From a checkpoint of a small mixture-of-experts model trained on Wikipedia.
Experts: 224 tanh GELU neurons an expert, 2 picks a token, a softmax router.
Below are experts of layer 11 (counted from 0) of a mixture-of-experts language model. Rows are named router (the router's row for the expert), up (a neuron's input weights, with its number), down (a neuron's output weights, with its number) and show model dimensions 0-255. Each number is 200 + 30 x the weight over its row's rms, rounded and kept within 0 to 999.
After each expert's rows: a language model's description of what the expert responds to; "comes after" lists some tokens at least twice as common just before its tokens as in all text. This comes from a sample of Wikipedia text that the model never trained on. Tokens count by the router's weight.

# expert 30
router,228,208,231,252,191,208,150,237,223,226,192,184,151,235,208,181,223,185,209,231,259,210,175,213,216,183,224,193,230,190,160,184,195,216,149,201,150,223,199,210,229,240,238,213,221,188,138,193,271,252,218,224,133,215,175,211,211,202,250,251,236,199,202,137,140,239,201,213,207,223,194,223,148,224,183,172,283,201,245,183,161,197,223,148,181,213,221,155,219,170,194,185,200,192,199,185,202,205,202,223,195,195,194,229,202,173,227,170,220,200,224,153,138,167,198,223,217,220,213,209,168,232,224,235,189,191,239,242,170,216,184,233,222,196,204,135,169,198,251,190,189,226,224,217,204,168,236,210,237,231,149,195,153,164,176,240,183,210,219,221,180,255,228,176,210,184,164,187,224,186,165,218,167,200,190,221,195,158,206,157,202,190,186,150,160,214,220,176,199,198,208,141,223,188,212,209,205,205,156,198,129,246,222,175,217,194,234,160,150,226,243,210,158,260,125,213,165,197,152,216,173,153,196,148,211,224,165,248,156,166,145,157,220,220,243,173,212,196,180,189,169,212,201,166,211,178,156,229,213,225,191,223,212,213,243,230
up2,184,185,182,151,192,232,165,242,159,220,253,200,129,192,155,233,170,210,179,166,255,216,212,218,198,117,228,219,252,201,216,214,187,217,168,184,188,176,198,252,166,231,242,246,151,208,256,215,195,227,213,153,179,232,186,171,209,233,226,163,194,178,152,140,245,201,188,186,177,232,180,202,200,165,199,148,240,218,235,213,192,220,198,232,170,178,236,151,161,208,250,204,214,244,218,191,195,177,184,219,203,189,214,196,180,190,208,188,215,248,231,211,182,220,193,200,213,139,188,212,227,190,174,250,191,234,200,229,246,251,178,246,208,207,180,200,204,211,215,223,164,233,232,216,197,189,209,220,182,182,224,218,228,177,245,231,213,187,175,224,259,268,153,162,251,176,198,189,193,175,207,224,171,261,217,211,244,211,182,174,217,202,194,194,180,193,227,225,185,182,168,192,175,200,198,213,161,229,164,166,223,206,198,192,257,149,172,293,183,190,218,195,153,211,223,190,159,235,196,215,218,136,221,158,213,258,231,161,162,188,171,189,232,166,227,220,233,221,135,185,89,194,191,220,223,188,187,217,191,185,196,224,231,183,233,181
down2,223,189,200,207,206,218,233,175,179,218,164,153,241,167,223,221,127,200,248,182,190,183,186,225,197,207,199,224,187,219,184,186,184,241,245,189,172,217,190,225,216,188,135,178,207,280,209,241,183,160,236,210,196,157,208,202,252,133,184,203,211,217,267,207,185,156,177,191,208,206,142,157,231,194,219,195,146,198,203,223,220,184,202,210,174,241,197,261,195,144,157,214,192,194,253,147,205,226,189,254,202,175,232,215,246,174,257,266,152,198,213,239,168,208,193,237,189,188,202,216,174,218,262,200,212,193,179,153,200,169,184,205,212,191,235,188,243,182,180,160,155,222,208,184,166,172,143,186,206,156,231,216,193,231,216,239,250,235,194,154,155,121,183,202,171,210,186,181,219,176,191,189,282,238,191,220,176,217,244,181,226,174,232,205,231,201,165,215,233,228,210,204,216,163,245,218,186,237,225,240,244,170,209,174,212,220,260,190,179,202,195,185,200,197,163,195,202,236,131,182,245,221,185,208,166,165,172,200,188,215,219,191,139,168,223,146,176,199,205,186,204,226,195,234,179,217,199,242,205,146,246,221,145,209,174,191
It responds to: Word-initial prefixes and pronouns. First pieces of words after a/an/is, like am, im, ins, ext, as in am-azing, im-agery, plus object pronouns him, them, there.
comes after: " a", " was", " \"", " is", " an", " and"

# expert 15
router,251,215,224,170,208,217,180,233,142,230,213,180,156,218,201,187,178,217,235,246,173,180,185,249,204,203,246,205,253,186,214,226,230,164,215,185,160,201,191,229,180,143,239,232,175,209,195,183,193,213,177,259,169,205,160,203,204,199,213,188,199,173,175,269,142,236,174,200,202,203,198,169,211,237,203,236,182,218,214,208,204,200,244,219,213,240,201,255,226,189,218,189,226,104,189,194,170,229,249,141,187,213,214,203,175,220,186,185,246,249,182,238,186,189,203,253,210,180,188,207,285,157,168,205,191,180,178,208,218,130,168,165,139,198,218,212,190,224,234,193,209,178,200,128,193,177,191,188,203,169,223,182,153,211,198,207,178,275,140,219,221,179,165,159,174,210,141,189,175,180,195,163,201,235,182,175,184,159,181,204,153,178,153,187,167,164,185,129,168,205,264,215,202,191,213,176,214,169,178,197,152,191,246,204,223,222,188,262,221,160,176,165,203,232,222,230,252,222,204,236,177,189,196,178,185,141,245,178,227,181,227,222,189,227,194,166,219,222,224,198,236,196,196,186,186,268,178,206,202,229,184,175,199,214,268,163
up3,232,218,203,185,147,199,173,249,160,214,188,179,195,172,238,200,157,209,200,179,205,183,241,164,181,217,188,196,243,183,164,190,204,185,230,152,185,189,212,192,190,227,220,146,236,180,263,170,141,172,251,150,196,204,189,216,217,243,294,175,225,191,136,187,181,218,208,221,235,170,152,197,212,192,204,209,182,196,221,172,206,225,248,151,170,168,276,208,224,174,213,204,130,242,197,144,157,223,235,200,186,172,206,245,200,199,206,182,146,233,144,267,177,161,202,166,223,243,217,239,177,211,144,199,240,251,213,233,192,166,206,171,241,204,192,255,207,212,166,219,242,226,182,151,213,193,188,183,198,222,240,168,235,207,167,170,203,171,226,161,225,218,241,163,161,195,212,229,159,204,206,222,219,203,214,177,214,189,206,190,175,258,201,213,177,194,166,152,119,195,206,211,170,204,180,225,212,205,257,174,216,194,201,225,159,184,206,186,227,211,218,228,210,248,159,181,188,234,263,180,210,220,235,184,196,192,189,195,258,220,239,179,231,143,202,201,237,211,193,193,195,186,239,191,198,180,239,267,190,244,176,267,207,195,189,187
down3,208,230,217,173,220,187,205,174,250,226,202,200,184,227,167,164,201,228,184,213,203,158,233,205,227,194,184,163,158,180,211,199,212,194,192,211,188,133,196,199,193,216,182,123,93,210,150,210,182,269,236,196,212,222,158,272,182,242,239,224,178,192,177,263,205,212,224,188,192,173,199,213,179,256,165,168,211,249,187,216,190,253,175,167,139,161,238,181,207,191,203,191,209,202,240,205,195,213,226,215,197,187,211,169,186,210,213,166,224,198,151,193,153,212,211,203,211,197,185,181,175,168,189,181,144,147,256,168,186,175,219,214,194,212,231,184,212,159,241,243,169,194,151,251,227,234,144,169,178,235,214,195,263,210,239,193,230,146,232,224,213,172,173,263,164,249,201,213,205,209,197,233,257,221,172,207,173,181,192,207,193,204,208,222,232,216,203,230,223,230,246,222,203,228,238,221,218,156,175,209,146,139,234,225,263,234,214,170,177,219,215,165,162,172,168,201,202,217,213,151,214,210,156,253,191,198,179,261,213,168,178,230,207,136,227,202,221,197,158,224,202,228,196,206,182,215,224,196,144,154,209,215,225,226,149,204
It responds to: Table and list delimiters. Pipes, dashes and equals signs that begin or separate table cells, list items and headings, plus in/In.
comes after: "\n", ")", "\"", " Party", " Born", " Year"

# expert 27
router,206,190,159,241,212,174,263,229,217,167,212,223,228,253,217,216,208,211,245,127,164,191,184,225,178,261,272,201,201,259,220,208,226,221,169,223,171,165,181,177,202,207,214,168,222,199,160,196,167,188,215,127,169,197,172,219,202,204,177,236,205,246,207,209,212,192,175,198,280,173,214,204,183,211,201,167,192,194,171,174,238,184,176,218,209,164,172,214,184,172,190,183,207,208,198,174,204,204,179,224,242,171,209,165,233,176,226,189,227,179,195,220,169,175,194,200,166,208,253,106,197,164,195,217,243,197,167,214,164,177,199,191,257,176,240,253,181,162,198,174,204,220,198,202,228,144,221,200,289,178,140,176,191,186,240,248,178,262,176,183,198,147,201,198,186,260,215,206,211,238,228,234,186,194,242,197,171,230,218,204,136,183,182,235,250,216,129,203,174,227,192,195,179,166,165,197,187,174,203,202,157,201,234,201,202,265,247,150,219,219,213,170,224,144,180,185,142,235,172,173,184,204,184,181,185,209,229,182,219,195,233,205,177,224,178,211,213,186,202,175,223,218,175,154,250,186,235,217,222,270,189,239,227,233,146,219
up0,184,192,187,196,189,215,161,204,251,145,174,147,196,183,173,180,196,170,184,189,210,238,241,244,193,177,246,190,181,187,194,244,229,165,179,203,159,170,212,163,191,240,210,180,202,167,183,164,170,218,185,226,181,151,155,231,226,208,216,231,227,212,211,242,154,165,237,226,248,189,145,221,170,183,201,189,208,181,167,243,207,214,185,186,215,205,180,189,204,226,212,209,153,213,242,234,237,244,187,234,173,201,214,197,215,141,237,220,206,164,218,168,204,237,243,235,214,224,205,182,238,217,198,252,235,200,231,188,226,193,148,224,220,229,199,225,165,193,189,255,204,190,216,263,161,171,198,257,138,168,228,211,263,245,235,189,203,183,197,212,167,213,193,260,233,233,197,145,194,198,187,186,212,202,204,224,202,232,169,233,202,164,142,157,240,213,243,165,167,262,247,181,150,182,200,261,198,185,198,176,206,212,137,177,228,183,254,184,186,259,205,222,214,165,219,220,143,191,177,230,167,175,198,274,205,234,166,132,213,188,158,215,165,163,120,199,172,175,186,227,166,214,195,205,155,200,173,188,249,184,218,189,175,237,190,221
down0,213,233,138,174,136,253,207,221,180,211,158,211,169,263,262,225,216,183,209,209,198,218,196,150,145,214,191,216,156,168,171,248,214,165,209,153,190,209,213,210,170,182,227,181,166,235,228,246,129,184,145,234,206,183,215,244,191,225,200,214,178,210,239,207,176,211,215,205,173,212,269,192,205,237,209,218,170,204,175,180,238,196,225,172,120,218,212,133,193,174,186,213,188,217,222,242,219,192,194,157,185,215,158,212,234,205,239,188,242,206,231,208,177,258,205,177,177,186,242,204,198,233,214,180,191,164,234,231,209,186,215,131,206,205,235,220,203,199,202,250,241,201,184,222,239,198,239,180,148,181,148,185,199,213,185,146,166,186,171,154,218,188,189,226,131,202,213,188,193,210,183,178,237,194,214,120,194,175,174,220,215,210,180,273,160,176,229,215,170,176,199,203,231,217,242,243,203,246,188,205,176,241,179,207,179,210,240,182,253,161,206,197,206,202,169,224,248,181,213,149,187,185,258,224,156,187,183,226,211,212,122,214,190,209,190,201,205,213,201,159,193,170,232,188,190,215,203,217,131,154,192,242,173,209,275,201
It responds to: Personal and place names. First names, nationalities and major place names, including pieces finishing a name: John, Elizabeth, British, London, Em-ily.
comes after: " the", " of", " United", " by", " in", ":"

# expert 13
router,207,203,175,214,214,184,206,193,206,195,227,200,213,236,196,284,222,161,175,234,174,212,230,215,185,214,197,248,177,169,189,216,176,265,191,217,240,211,275,224,191,190,243,188,192,166,210,209,207,188,165,235,218,196,218,232,193,240,179,183,161,231,255,228,224,169,148,214,225,194,223,251,182,113,201,158,212,199,216,165,192,218,192,137,218,173,231,257,212,242,193,215,145,232,185,187,214,249,196,214,192,191,167,209,214,235,188,169,174,190,195,180,265,238,179,158,167,176,248,140,177,160,212,192,264,191,213,238,234,198,167,162,191,203,232,183,259,155,204,254,218,161,230,215,183,149,231,180,202,213,187,187,159,187,250,187,165,204,192,182,192,236,217,236,216,211,197,187,203,176,214,196,234,168,206,151,163,203,252,206,158,179,199,208,229,144,213,211,163,149,208,190,199,187,224,213,148,159,185,186,218,229,168,154,250,174,216,177,211,200,230,215,171,175,261,219,179,175,218,153,190,269,206,161,149,245,219,237,187,230,184,226,174,266,216,147,215,184,157,210,138,190,216,217,192,204,219,163,199,130,210,184,190,200,197,210
up0,158,213,161,228,192,204,164,201,149,194,214,168,210,198,239,245,206,179,218,183,177,248,156,238,200,209,201,222,238,202,213,159,204,214,213,196,206,150,247,172,215,199,159,211,200,172,183,213,241,189,221,129,160,185,218,166,231,188,218,228,155,228,235,192,172,173,176,187,229,164,245,189,212,221,234,226,222,238,177,235,219,233,209,227,191,213,233,192,202,194,223,249,168,202,189,179,172,218,180,129,204,223,203,191,179,195,205,185,185,245,122,190,231,187,248,267,187,169,166,169,228,226,222,212,224,191,198,210,242,203,117,210,219,179,204,165,192,214,262,233,188,232,163,198,214,245,265,195,217,214,206,179,116,196,199,188,210,207,208,213,203,169,211,246,176,221,176,222,169,177,190,217,196,207,163,161,177,246,200,176,220,213,134,167,260,242,177,200,196,153,140,178,149,184,156,192,176,177,170,203,188,209,192,231,192,190,211,220,181,275,219,182,240,201,150,205,181,149,171,260,156,191,209,283,223,224,211,169,214,262,131,188,221,204,187,194,228,201,173,185,156,210,142,205,191,225,187,184,172,177,242,255,188,210,161,202
down0,186,190,226,184,181,231,164,220,228,224,210,232,195,199,201,145,186,188,145,214,218,183,231,162,190,188,269,221,180,241,153,158,186,208,183,144,208,189,201,180,183,164,187,148,186,196,160,169,223,166,189,200,198,230,203,161,208,192,179,211,291,166,206,202,244,223,214,199,217,279,201,231,210,220,183,200,253,215,253,184,221,209,225,216,198,178,219,218,264,195,247,173,249,161,203,231,251,242,230,212,211,241,214,227,210,192,222,216,189,228,203,166,156,253,181,185,195,159,194,177,202,258,170,182,151,254,218,182,159,154,169,181,174,143,159,217,179,198,213,235,208,212,180,174,187,192,176,184,190,147,122,199,236,177,246,167,202,240,266,214,152,195,176,188,226,209,221,222,237,200,163,185,224,226,230,194,172,193,213,192,195,205,213,205,187,206,204,178,271,259,185,223,244,175,210,210,145,168,249,218,227,216,211,218,167,181,167,185,191,180,196,208,187,199,207,223,180,189,143,233,209,221,239,239,204,199,209,184,185,165,233,217,237,225,211,201,203,225,208,248,190,207,162,195,181,197,243,133,159,211,167,126,174,116,246,165
It responds to: Sports team name pieces. Opening pieces of team, venue and place names in sports tables and season text, such as Haw-ks, Cow-boys, Bow-ling, Col-iseum, Car.
comes after: " |", " T", " P", " B", " K", "|"

# expert 4
router,190,166,242,212,175,152,235,174,185,130,213,213,202,169,190,185,225,174,174,187,245,185,182,236,224,164,174,198,217,216,154,199,214,168,239,199,190,228,218,201,226,220,209,228,224,206,206,234,165,185,226,141,205,196,110,172,238,174,233,170,203,151,212,169,167,153,220,203,216,199,176,157,208,157,214,250,223,200,181,260,164,211,155,208,217,182,203,220,192,162,222,214,198,241,246,264,197,165,155,177,217,190,185,235,211,186,232,221,220,196,194,193,225,185,199,218,127,199,210,214,267,230,172,210,205,193,257,190,159,240,210,224,226,279,175,243,173,257,210,213,185,227,209,208,210,241,169,231,182,216,188,238,198,185,187,230,226,246,152,232,195,179,154,249,205,159,169,191,214,211,221,195,181,201,147,154,210,155,150,215,152,209,200,194,192,225,222,165,156,178,232,202,184,232,141,181,182,164,178,228,158,190,219,174,234,140,266,155,204,154,189,188,218,198,186,205,199,220,147,130,186,187,207,231,217,195,187,178,228,188,244,263,186,173,143,209,225,241,233,152,169,220,162,210,211,230,214,210,167,243,183,202,229,207,228,200
up1,243,225,219,243,227,166,232,211,163,176,226,159,212,161,199,208,207,197,152,171,170,235,192,189,219,205,236,250,208,191,166,181,240,175,207,203,227,256,188,140,212,172,182,148,220,208,242,211,147,173,213,200,211,225,186,175,167,224,184,182,196,202,188,161,232,253,171,184,210,224,202,218,167,218,203,219,199,155,209,180,190,245,220,225,157,187,234,153,241,185,191,173,151,225,191,246,171,222,182,207,193,188,196,264,207,150,175,223,136,149,208,201,189,243,260,187,181,179,148,233,181,248,221,203,235,190,161,158,178,148,150,161,215,231,208,224,139,171,206,286,233,185,192,230,188,228,250,168,152,162,218,213,225,184,161,239,213,189,160,177,201,229,158,227,221,154,159,201,244,206,216,269,194,205,193,233,206,157,180,179,180,184,156,180,224,246,177,170,240,239,211,218,198,185,185,177,210,231,224,217,222,201,207,219,176,198,161,232,250,198,192,188,239,254,180,245,197,169,242,137,199,225,126,181,239,187,174,204,194,188,125,200,218,185,226,197,210,193,173,215,211,212,238,177,197,226,230,134,206,206,219,231,221,221,176,189
down1,161,126,162,144,179,201,212,240,244,223,205,191,219,238,154,174,171,209,241,182,159,216,215,163,191,216,137,224,186,239,211,217,191,225,220,197,200,197,221,226,224,196,174,204,215,192,192,199,258,175,147,244,243,206,222,228,207,212,223,213,257,176,170,176,184,183,229,210,165,199,196,155,202,218,187,113,222,203,199,222,181,163,178,229,187,215,170,256,239,175,237,204,231,185,203,208,225,203,215,249,229,187,174,167,193,237,192,188,225,213,223,224,160,169,147,204,235,232,197,157,196,174,203,202,186,236,197,202,234,226,191,214,235,148,169,203,244,205,174,141,149,205,245,210,213,215,155,143,295,187,221,230,136,177,203,208,187,224,236,166,227,192,204,189,166,235,211,240,188,203,212,118,152,215,210,178,188,190,194,232,226,237,163,213,183,207,278,198,184,185,240,167,232,236,226,213,180,162,194,201,161,197,211,218,198,220,219,170,191,235,182,175,199,204,211,168,199,179,168,226,213,198,213,199,199,220,229,178,261,217,310,191,184,167,209,210,194,202,204,169,179,173,106,236,240,169,189,225,228,217,185,172,176,159,229,198
It responds to: Function words and commas. Function words and commas in running prose, such as the, that, which, was, this, and commas after an introductory phrase or year.
comes after: ",", " of", ".", " to", " that", " in"

# expert 10
router,233,201,186,249,215,225,201,189,211,222,181,150,188,162,181,196,224,215,231,149,237,198,215,185,215,215,199,163,201,192,182,180,181,215,214,164,235,209,156,237,250,240,218,161,147,266,229,178,254,236,170,208,198,207,157,134,189,138,242,165,192,195,221,184,222,217,195,287,177,168,226,181,216,202,206,152,258,171,179,182,179,174,211,219,207,242,167,237,176,174,221,182,134,217,191,216,221,229,226,243,151,195,203,170,194,181,188,234,113,194,198,184,129,199,199,172,176,233,183,228,201,191,206,212,185,162,198,230,210,242,234,169,215,236,237,151,201,231,169,188,231,194,175,208,160,197,231,179,209,267,177,213,218,228,146,229,236,226,195,238,198,220,213,176,249,217,217,200,175,209,183,183,238,198,210,193,238,242,199,230,150,188,138,220,165,238,129,201,193,157,218,219,131,261,193,200,170,179,182,200,153,198,204,248,129,218,198,233,188,232,160,242,217,189,227,253,192,176,176,210,235,176,166,177,217,213,229,203,207,201,187,195,197,198,208,246,231,178,213,197,170,173,223,250,208,216,167,212,175,140,161,176,169,193,190,177
up3,209,180,165,227,159,201,147,165,211,197,202,207,230,157,168,146,171,232,229,208,163,211,219,216,140,167,208,203,187,208,185,209,174,216,199,190,225,216,186,201,175,146,229,217,165,211,197,198,271,267,177,157,229,200,144,169,252,197,217,190,221,212,209,227,190,257,219,203,219,168,252,184,178,161,216,156,192,205,210,183,227,169,179,232,160,237,152,228,220,243,197,248,145,174,198,222,211,190,210,217,235,221,212,165,247,190,185,159,208,204,182,200,209,190,113,185,179,187,184,216,251,277,236,209,241,206,209,253,175,224,180,201,193,211,181,183,162,231,222,154,225,216,218,202,231,238,266,233,151,223,198,219,257,189,167,218,170,247,225,252,259,203,184,245,209,233,223,175,174,218,171,196,218,241,168,163,160,190,166,237,199,143,158,202,176,209,181,145,174,188,293,157,213,228,190,202,155,197,174,234,227,213,199,228,155,223,215,248,163,187,150,194,166,215,258,240,207,194,200,185,150,175,197,208,213,191,187,209,188,249,182,164,194,199,229,213,194,189,191,208,207,199,222,192,233,211,206,227,253,195,233,177,252,165,217,225
down3,221,232,259,169,202,227,204,188,231,175,204,216,198,203,156,165,139,232,227,228,159,243,188,238,193,206,204,203,186,215,242,184,211,219,150,196,198,173,212,142,186,242,161,165,177,239,223,197,187,247,190,245,234,189,180,203,208,186,216,227,235,182,198,181,142,136,173,220,214,124,138,173,195,162,202,266,194,170,208,216,245,210,221,155,246,212,201,202,207,235,168,200,199,197,206,167,205,210,215,202,197,175,218,217,194,252,199,178,216,235,228,225,221,137,191,158,196,211,190,171,204,193,197,201,141,192,182,159,252,208,249,225,172,226,226,155,181,258,177,183,247,220,225,166,193,197,166,189,235,188,201,203,123,177,258,189,274,142,242,178,165,224,183,193,222,153,168,212,223,254,190,236,201,217,183,268,204,200,209,168,208,215,142,193,204,160,165,197,187,187,227,187,148,226,202,241,208,231,195,195,187,176,193,193,234,202,251,191,165,188,173,189,178,183,183,208,189,249,186,232,259,197,210,208,209,201,235,237,230,131,180,236,196,212,209,186,170,179,242,190,182,243,182,260,230,208,217,187,190,233,132,161,130,210,221,181
It responds to: Ordinals, superlatives, numbers. Ordinals, superlatives and number digits after the, such as first, sixth, largest, last, same, and 21-st century or year digits.
comes after: " the", " The", " ", "2", " a", "The"